{
  "experts_per_token": 2,
  "routed_scale": 4.0,
  "balance_bias": false,
  "router_bias": true,
  "num_key_value_heads": 1,
  "learning_rate": 0.005
}
Below are experts of layer 2 (counted from 0) of a mixture-of-experts language model. Rows are named router (the router's row for the expert) and show model dimensions 240-279. Each number is 200 + 20 x the weight over its row's rms, rounded and kept within 0 to 999.
After each expert's rows: "gets" lists some tokens that make up at least twice as much of what it gets as of all text. This comes from a sample of Wikipedia text that the model never trained on. Tokens count by the router's weight.

# expert 18
router,215,213,227,216,190,227,257,201,171,203,217,171,203,223,181,170,206,197,229,198,180,186,226,224,205,193,221,201,205,212,233,186,203,230,224,198,186,206,220,176
gets: " ", " the", " January", " O", " K", " their"

# expert 6
router,199,195,216,233,175,213,224,222,183,194,202,185,204,220,159,170,194,202,206,220,200,186,190,195,221,224,232,204,158,185,192,196,174,202,211,197,195,217,221,193
gets: "\n", " is", " was", " are", " Born", " ("

# expert 15
router,234,239,197,230,185,227,246,209,206,192,233,200,212,220,188,177,199,199,205,212,191,182,218,222,194,233,224,208,217,215,220,205,174,214,221,210,170,189,218,188
gets: " ", " a", " W", " L", "K", " C"

# expert 4
router,180,223,189,219,202,225,211,203,186,208,189,210,225,231,202,186,207,188,202,223,182,202,230,188,199,169,214,206,172,227,212,201,212,175,212,178,170,181,195,198
gets: "\n", "-", "==", " Born", " Location", " ="

# expert 7
router,228,195,214,224,205,199,212,227,171,207,220,169,222,202,214,203,218,230,211,239,166,213,192,209,206,176,190,227,188,207,254,199,196,205,217,186,195,184,214,177
gets: "-", "|", "/", "–", " ", " \""

# expert 20
router,224,233,196,218,189,215,193,216,194,195,197,194,192,189,220,212,177,228,221,206,178,193,205,231,214,194,219,180,215,194,230,227,173,233,236,186,204,210,237,187
gets: " |", ";", " 1;", " 0;", " 2;", " 3;"

# expert 3
router,183,177,244,217,208,205,216,210,195,190,207,186,234,191,225,198,192,220,218,226,174,196,199,211,203,216,201,200,215,192,237,220,171,228,205,143,185,197,247,189
gets: ",", "),", " 2019", "\",", " 2013", " 2011"

# expert 22
router,199,224,241,185,185,196,217,242,185,209,185,183,227,215,207,190,195,232,228,231,170,208,212,216,196,160,185,205,207,236,214,236,173,213,221,192,178,193,234,188
gets: " the", " a", " The", "The", " an", " his"

# expert 13
router,210,236,196,207,183,199,194,200,176,172,179,189,255,209,200,186,175,232,216,213,168,197,211,253,200,209,186,202,185,226,231,205,183,213,218,201,194,213,188,158
gets: " to", " by", " in", " with", " from", " of"

# expert 12
router,230,213,229,196,188,240,232,197,199,200,185,209,227,212,202,165,182,217,196,231,195,221,221,194,200,187,219,185,208,188,205,214,179,214,211,208,199,187,202,166
gets: "\n", ".", "---|---|---|---|", "|---|---|---|", "|---|---|", "|---|"

# expert 25
router,222,208,212,207,185,176,225,217,142,190,208,169,225,201,190,177,191,206,215,205,177,223,204,214,220,202,195,225,204,195,225,225,196,206,235,161,181,157,267,175
gets: " it", " he", " not", " him", " be", " was"

# expert 16
router,197,189,206,210,216,202,213,235,199,169,196,201,200,222,237,211,224,198,214,210,216,184,183,193,218,182,194,220,197,250,197,222,180,176,189,169,192,190,219,182
gets: "s", "'", "a", "y", "e", "es"

# expert 19
router,198,205,226,231,196,206,209,202,196,221,207,211,195,208,198,163,193,211,206,202,188,178,195,181,224,201,198,199,189,220,245,215,213,220,213,183,187,185,200,198
gets: ")", "\"", ".", "'", "]", "),"

# expert 21
router,206,187,194,205,209,203,221,239,187,220,219,194,217,179,204,187,199,196,211,219,185,196,208,197,224,197,187,199,188,203,232,229,164,227,203,183,188,213,230,209
gets: " and", ",", ";", " or", " &", " but"

# expert 24
router,212,228,227,202,179,214,196,217,196,165,206,175,232,197,220,183,183,210,213,222,205,183,215,238,200,199,176,214,191,223,215,198,187,216,222,193,195,196,196,156
gets: " of", " in", " for", " to", " on", " at"

# expert 10
router,227,233,232,218,173,205,218,216,182,198,224,176,202,178,182,209,185,207,233,205,196,200,184,215,214,238,225,213,188,209,211,196,184,221,205,175,188,177,233,157
gets: "ed", " was", "d", " made", " played", "ing"

# expert 14
router,232,241,234,227,189,215,243,223,195,197,214,165,233,225,199,160,185,210,209,216,189,176,227,206,194,219,223,211,200,216,212,200,190,217,203,183,185,191,222,196
gets: ".", " ", " 2", " J", " system", " N"

# expert 2
router,223,219,207,179,210,192,236,228,173,198,218,207,218,211,181,172,208,196,194,186,181,172,208,192,221,198,209,208,187,178,223,250,184,195,217,175,193,182,229,187
gets: " which", " who", " He", " he", " also", " that"

# expert 30
router,215,207,204,204,180,206,180,209,158,186,201,176,189,196,208,153,213,199,204,216,212,171,201,215,229,191,187,201,192,212,211,189,190,192,200,176,186,196,204,188
gets: "t", "n", "er", "r", "st", "d"

# expert 1
router,186,206,213,193,226,214,217,241,189,179,193,210,199,220,214,207,228,199,207,211,191,179,220,231,197,228,204,222,172,229,238,224,209,212,225,193,185,158,241,161
gets: " as", " As", "A", "As", "'", " ="

# expert 29
router,224,206,201,237,179,231,224,195,198,189,236,184,183,192,182,195,200,204,222,207,191,188,221,194,176,229,208,194,181,203,222,223,178,187,174,209,191,169,194,178
gets: " |", " /", " m", " ft", " 0", " Cup"

# expert 28
router,208,210,211,217,184,235,228,227,195,150,199,205,200,194,210,180,193,204,217,227,205,203,220,230,210,196,165,236,196,203,227,221,192,186,249,163,179,176,248,187
gets: " that", " time", "==", " years", " ==", " year"

# expert 8
router,215,204,205,239,164,224,232,213,158,194,204,198,206,198,220,199,167,211,205,226,185,181,211,203,225,212,186,214,209,206,232,212,210,181,235,210,180,182,205,191
gets: ":", "-", "|", " (", " \"", "=="

# expert 27
router,215,220,228,237,205,200,247,210,164,208,216,199,219,215,186,179,198,204,239,217,192,203,229,212,193,213,233,209,186,206,223,205,212,234,217,192,168,200,216,188
gets: " ", " the", " U", " his", " a", " de"

# expert 9
router,209,219,220,223,190,217,214,212,180,231,204,192,222,229,201,184,196,224,210,221,200,195,239,194,196,228,221,214,195,223,201,199,180,200,225,194,174,216,215,172
gets: "s", " ", "S", "–19", " S", " B"

# expert 17
router,234,191,235,212,170,212,233,205,208,218,203,198,206,206,169,200,190,234,189,206,178,188,213,205,160,221,187,189,187,209,201,186,179,196,203,179,189,192,204,176
gets: " 1", " 2", " 3", " 4", " 5", " 6"